From a checkpoint of a small mixture-of-experts model trained on Wikipedia: vocabulary 32768.
Below are experts of layer 9 (counted from 0) of a mixture-of-experts language model. Rows are named router (the router's row for the expert), gate (a neuron's input weights, with its number), up (a neuron's input weights, with its number) and show model dimensions 0-255. Each number is 128 + 24 x the weight over its row's rms, rounded and kept within 0 to 255. Numbers have three digits each.
After each expert's rows: a language model's description of what the expert responds to. This comes from a sample of Wikipedia text that the model never trained on.

# expert 43
router:115146114090105149085124182148146103115108148120116093099132149111120116161158084110114159139135109145138147170136186120154098153095149127109146170142124129141141162124130133129101126101180099118123132159126083119132121159140125202107123105157131161127144115124127153132159106116143140098129144112102157142151129147109146153140155114104161120164144121121154112155126077126112163113112116091132097113159167130141088101081133135111119090119128129138113136129159154141082138111137112167098137108141163182155133078117150132153131141122102135146152130106153101108112161088140139123096133118114134090169133133158159147110123141107157122110149128160144151083119199156084119132134137129137136130111163105064146151156124147135144173133090092127098143171157166147154136124136134
gate2:146108131087082134112140176100119122147103118115120144147094141115101127165123145104101148120127170114122129170128121132178134136128174173125093145115088105114095097118098149154126126170163115122099128130155159137135112107117139145133128149143140094143133120090141159136164106131112114112113147151119083151119119103137186158119122174156154143131094117120130142100095109188115121124157090098101095156126087117136113107146102143154122140151108134155104135124164143148118175129112163114096122101131169101137117114169167159131179139148140135118126126105130152136130114149157117102127141116177114142135161142112145153159129110143132134162104133129101131106053066084154145108111127117145134151097134056146127156172159129168178135131113116114111096153140092120144145120144147
up2:100145114163197127156106075194135112146162145136109106116144102100152108111133103167150123135096085136132153136147160158116125126151093139110157094126119133116113158126127103131128138079117149110165127111095125138098124134133106089082128111118128174113122155184090120115071095135150154149150071123132205145104136117137085110160090115145142113150154132166133099148169143101127106112133153156126125081102158095092148144108138154137164113133128118100154113116131114103130098123152085117153143107112117130116187163123120091094073093115121137149147130153131118077162130119128142120147112121112098119121118080148115094098110130138144135103141150122129121156139157139118143153137139124114114074122154135139120129065103131122105122116142128149124138132104156135148107125132133
The, his, their, its and 's before a noun phrase, often one describing a person's own work, such as his three-volume work, its award.

# expert 38
router:094153152091115161126132175131116061128096132135145078128141112098102121130154100111077191119128138153150131125142163130164088128113151133144114133144134104124127154154129133122105128099153123138095151144147116154145110120118152176114124103132147171091116111119129121135177095116121146102098174135136136151158142143085123138168120126118146120127120111114153116135129126126110159096151127147133099135171158114105140108133116162110141114111114194149138144134133129126063122122143112092108157111159124132162157109151146130131091131115159134141163127108165061149131162086128121144112143139113126102151127128176150155110123148099212105103173126175137148112104128115076128131099127139146130141096147088100136130124115138124111135156060106107129172146145136162154131106152141
gate4:060144162141139109119093141123122127111081153097085142082159122109131163112155137115125140137140090125181120094136119109163143123142120103143160105114147119164105092117118142124117153143106136127123083141138108114146129139149101124161121101093181153136075151166145107125119100133092154112125116134122156089115097135179075105113110127105126077110116136147125098153080114114094129128112071119100147118152148176134129159145151092134132132129104121195107125102115091130132128161142088135113169098160117075164150130114158119148116150123065151142128109154130104111087127124146149165136108155118168137123135148153151120084130138087140127121137135136126112112140122117110121127079110136095165149096095131149125117141135156137129109161078125136125104145115124149115117180137106
up4:165098104178130147132125177137103136133145138123139119163118157140124129120114112131138109154137106120143121126032123161118129154111134101108132141135118115125165163145133163135111150147123116121139136114110148155103104098149118136098133162165101152114174149095094146150157174104180114138121117128141140146147160114108148152125135099103079161115101097069117168102165113149131139121136129115134164157117142095149127127121160109128196107120187112096175155168104108132148133142125159110129091167122096134103083147128097153143097142117147108125135153108143098129092159127144097130149133120131081130128153112157135114121112132141099166167091107116147171144140109111166142118124137110132121137140138175168134160113136155145129117081121116083161156119111124155083143110153100
Colons, pipes and fragments in drug identifier lists and taxoboxes, such as KEGG:, ChEMBL:, Animalia, -idae, plus formula subscript braces.

# expert 27
router:101143131124114235096097150146132061137118154102149100132126144110109144130177117123124156129124081137149145119114149137128107129094153107139147151137110122133126147107127136141102120119171116093135149159136095147118116176128114164137146138157151161108136163117112135129138100076106186108130139117115148151163150172068123155148098133070160114138146109123134094114118113120134161080133138116158122137146148109140111140109142174130143114123127162145122130126124139143090146087173133145091131114132138149176129107131172086141091151118111119132172136126171092118114129102124165137129134114136120110153123099172123172092132140103159122097161134158159159110126145123117122114100150143116147135134149109094121168162119139135122162149068119131098120159165147140154145108114156
gate1:146149116125114152113100165113106076125152094088105094155153169126141096153099104091098145127119112137157140139182146143146095134100150151136116141140129122087147129161144139146091132103163139156121137156104129150111117125130149184100142097100149162123165120101117139100170100144122152102134152122116093189116110126103122144132109165105122104132139094105130096148137129105115111130120128119122104140146120085148114114148136118111129116120065112152134134172093111108100062129131159142096131061172128143168132105139123152152140167139113130150133140085164109125151147093137134123120125089106113099147159130171151124137105123102188135092138125152135095102097152130089135165128121142134128134061138134107168130140150137132175152130100088134133146155151123131152095124164147
up1:161142102132140142097139152140101093149123112139136080137131193136138114126121118108122151149103145110123158145155141142149085115113141140119102158124094135037084157166128154139155124096155111197135159150113118108063140121121172149108131126116106147135168139125160111113171066128114143128169119129145123158135128132135134148136112112102111116127101093085109098114134103111153110093124139156140111110138133125137117115146104140117136141130083120110136129170109108136110067144118138102135124088108141139152153116155106152136174127127148140174103107077148137112110114134127130110136150128119113121137143131116131093113105125146223099097154126158168085142104105120086156156160139123129121152068117100104163149110113138111118149142120093142155132133117109126148105120139143
Minute numbers before the apostrophe in football scorer lines, such as Solano 34', plus line breaks and table separators.

# expert 42
router:131148134112132151133130151153137082125105129132150085143124138097141139167170105123106164156121118148136169152127164138128099164074136070136158157140115139153126132144149142135087135093170117114142127159140103144153130145138109181099142132136138158109142082154131131118170132096133152090152136115118123135161169095093131152115145150082158137153150108108143105175144110095156121126120112116129113087158172133130106094073131133156146124090125147140099110109160128127116130088164127143112104113141143151155160104101161148172126140129149124130159135129152097129127156081159128106125147085107141118134142122166135143117128121089170119115150141148141150110118189176080131158127134154133118102117154116061134149118134150158136161138091062105129139117128154121167107145159133
gate1:079150135157140160101143133112105082126113115126098109140109173138107132133158108129131127105143161128153167130132129088115106141146138161083152189133099062119133115136154124116105147117133129090129118140122146141111137154136099121134143123123181153141139129093093136131087151113141148152135107135099151119111104140151121154098153133150167169117112131118132136124146108151141150152101152144134137140136149129177147130135119146150075079066106152115132162128115177198126096158127134105119112139141117111134127119112133093154137174127148143104127166152113163123148107113130157153108131089168146135124197129172140147133145112111136084114142143158084082132122184102142153141109152064162119154183143082144137136121129102135152142151118098121166128119106123147133121097124152
up1:094128167174152131142155121101099097116114088140086110152090166119116130125145113161139119129121163142136172141117121129113111153172120110129162166130109101106117122155155154093119142101097148078144118135121147111137138143148118118150129117128175119147120092103131119153098154148141151153153138149088145137118124107158136168081114127139187177136104130115126143128097127154153130142131160137156119101144155125151152127136120140154094086070139108111096150101130152195133117169116140096123086146116116106140146146091115113140159165125174138083115156150103139145148105126119119121149137076162126166103184122148135094129126093112107107118137141126094109146151178126101150162131126091172116149178139076114125121131149096120130157112133106120163116098100106136158097125155135
Ordinal and other determiner-like adjectives right after the or a, such as first, second, another, previous, largest, latter.

# expert 19
router:117161122135125159102111120145076040124091132130114135104148149084103115135140092101119106134111117100153151141111169134124120147096114112135127167117146138145140120119104134153123125112136107105147151168129094177134084161143119149116125128144171169114140141138132161102128133180132151094158145092115125166154141135103148155165124087115155131161146097096116127122113127114121131137150124117133081120129134079151102101129115146107130111130113118135115137124130144120133160120176143151131151079127135145178145133125133111144144123124159116160130121118122128138119188095138145084126152091117093123126155105144110155116135125117172096103141145157153118101137198142076117128143147151108122096124179117095148150144129154136165180157106090107102152126133198140168117099142179
gate4:134120150113180126175139111136116118138094167111125135154164148120120133154092112136103098174090118121120118107126144117148150175121150091139139132157140122139140092164151115099145130093118122139142121113171143140144119140134113125127141135090138148168088137127123125093129122114129132082145156080140148105095110151152101112130150129122166100069125059120128144137123113121122120130161135177143149121114133177149112168127174177171116114199113110148112128097110166149152209094112150120164133132150138143111090125155119135150121160165143155124135122137119153108134127128180125114168155148201160134117120114122138115104151147135121119106141144159124080130134135077155150122125135110108135128081126111116121121107132167143158095148099124083126126106113172128114136097115141
up4:117146123129148138166166122117085152164137149131137113093140178107124130140191103140129136123157159138145072131100099143136154098136140114159126137118151169120096158100133133146146098145141112126132116107159140093152147111145100109101143173116092171126140105111095103132149144140123159109120152133121150148093125148132131138107105106104123128148087111111163140136166113121171156125114145094125096136103106155143173131136139151156138088134198123122084151118125146103146117157155134117116116132165149107128096142106120140091113106117087179120133134122132096141139086151151144123140153137180189139152107108116119087095135119111153103124154173176124151096112133110082099121111127111167117115120101098202118161130165133090114137138103132141146124099088123152119141160116092
Short consonant pieces inside words, often after a prefix, such as d in disdain, st in misstep, g in Thanksgiving, bl, sw.

# expert 32
router:144140139109097211114134164131137062125137097104118086113136117104102089152153127103091170138124139134149120113139224159118108114135153142152105136116124135144109140107102110148103133106153138090118137159164107164151095137131123195067125112128124159112127122129129126102169103137130121103145151103137134152143114152090124138115102167095155089129123103131146091142133110140096134127131100140137103127158155088141100102154089182125128131126105173139127156140151154134116122123111143129115166119138121162145140112149169165170140135145130149141139111113150108110133142080129137098111135106110084107167124129122109156135114126159165106102172136152126132115096131127100139128122106109159141095110150099118127163135114119117137139134066090143133183162141137160128142095150141
gate1:147108081070131144155161199150121113138135108120088141114125147134124124151086152123097114149119135134143140128122115090143084164138140131120108152136131161145149095139139161116124115130202153119141118113137116116146105156096166158131132150147129141105128132146118158111090095115150119142066181139150138115194133136127099160152092144125114090136127142137106126117104131134119122132077158167125146124117173131117098113123092141152147159146084098098122124097141146102129109141130105168107141165136101137115119104124158116092131104161169103159106128186115169171125129142136126114122135099117150096118107145092108148112106169161109123094126188121117126112109140113120129063109087116108090123128152108133114121132140128133142138144133149150160118098118128095056114117128156
up1:121130121056114148125106127135098138122146122140175172118143121121105086170134092147169081118144111103146131146087106121129146146154178117114111147178106150137115148154152155132138159139119177088152097138164124129140124102093121136158135125133157179122126135114126089110086102136125138097111143121121087134162160196128081166134128124141113086145101142117105148150136117105130149130101154143128130116130130165145082107131162125120156123140120156151124109123115108164153153133127143162101135112176146125119175138111070140111163132132091158156135117160132127157171099113146149127171156124113169130112102109095104168139168142123129137146159118132103114115168138168130112140158139109131147127118133093144125105151122156154112123099099126085158179129175101092105115124147137
Labels, colons and pipes in infoboxes, stat lists and tables, such as Home runs:, Total:, Class:, Date of birth.

# expert 53
router:104147133117115177105122145153131076148135116115122101108117122106107109130155090131098123157100130147135168145113199141150122139118139096132122163147135115143124162136129131103092151104169106117162150146122085171137101148146134192108153106124173155098149107130114142119120100113109189117121133114099130129155150138075123165116136131094166150160144120142089113161146138118136141123066150114120102139148171098137110114116156159123119101112131147144110152128156093154118130090156137161098126139162136148154154117117150083164138142118105121168165106120160094092132132071137157111135139103104112118126130083154129126132153141086155119147134144194168157088117174158113141148139117132118136137133145138091149151159137153120130165156082117125115125138154180124131129122116154
gate0:117128107148112143122142093089104119097129111186139103097124175064107131167172192140095127147086131142126123129148138135154118093149135099147125159121147124093146145117128122093141107099100111142163088122157123115135117103137144152136087122086158126152153113092164139084119128115143117123166136132103112146138096095148115163128149107135165129171177152148107111153121131163145136107112129165132090173111161108142104138094138114100134155137159099117135160112135118149099109116137103091137180105112115119122140095127144115170103094125101132074140118126138107123117130112155163110159180115129105083144091094133112145107147141093122152110126162122148140119119128151124123128095111064135100158117141134171164135105147121171125114137079141147148153084161150141128148114112114
up0:125099136116103145118136155133126134143134131089136157179166095121118150095129128110165131150133133074108139110127149118111139178121098150124133079089115133143115062121095134139113127163146097125110106152114137075136149150108126151122165143154094092122087194152114115143151097118123128146074126109134111188146125190107129087136119150145124138120100129110128097078137130120132140153123097086127200091126121156165126132137135175121103117141091129125129129111102138123153094111129141180117056149141137114140119141142145097090148118097103125153093124130107143103135118065137133112111128134153134160146155125135126144149089169156122116108145116145113103149131147095100110124121134179126154136139152143088120160121145117126119156115133137137072112138109122139136123161090150
Past-tense action verbs and result nouns in narratives after was, he or noun subjects, such as war broke out, took a lead, was awarded.

# expert 10
router:136162095146123177138108116120099076117103154116140091129150133129096135140133103123096138114109110125169144163122191151133117136089152118145123140130135106104120149138136119148090137113132112114183119146121094185135090142138084159116167128159162152124144142116130154122116072155116203104134148130107113152173123144088110165136136102122149136149136070092119124143141119094100124107151138100116111129148127122155092097129127139133143119114132145149119110145143117133123128085167150152111110113141150139141137119114134118164127129149149130126145167137136109127138170083139108092111109127140106125136139145133136158149137116083182072104178151157172122112109187119098139124135129154109126094112160093103110142134146150159163163133079080140094145132111146130127097099139188
gate2:125106143121158107125145084127143129167146146098149147146135150106095168138121145135075107124121101090147129132146152117100131147135138138088123088146149157138142152128123195118106114151129149152144140092149133148099128179133133124133120180139171148126123087095144137128111166116143139129123111138097109155162130074130105103143128093121135148141111158149116145139111145123156134161133117114135086132128123102110148161122105101156111159118117126106140156131144116101138117111147160130127094087070131069114127138117129094114172122148201121105117105165122122091110169135135128168141167098111129148126102135114137078115155145115142101087148153143074131071091110144159107182147114156138155136103131133170135148124097172140106109132093155133091149108107105167108086123108130
up2:136087144120152133149129124137092129105147141083151173140117121132132159139113095163149159136128150151109116111107122126082118162140096128111144131180159167134136109091093155136122157152133156120111180126137139173139131163104159138162144105130182123118139124111082105128108121139122152100148112128116116107145161194130133107152112131133099098111144157172148155115097166130126140125127154126162115127133110131150138112155147124148156126122113154157147161158154115108136105127131173101149107122182100145139126128146152100135120120141135109144123150073145116132116133117111114101063111089129065122092181162143139149104165130106184109176114111153151158098142118130146102163164136160164149106122113110149136151136117177136134151116173130115129088154160138110159091173120140
Content words right after is, was, as or on that start set phrases, such as as part of, is home to, on loan.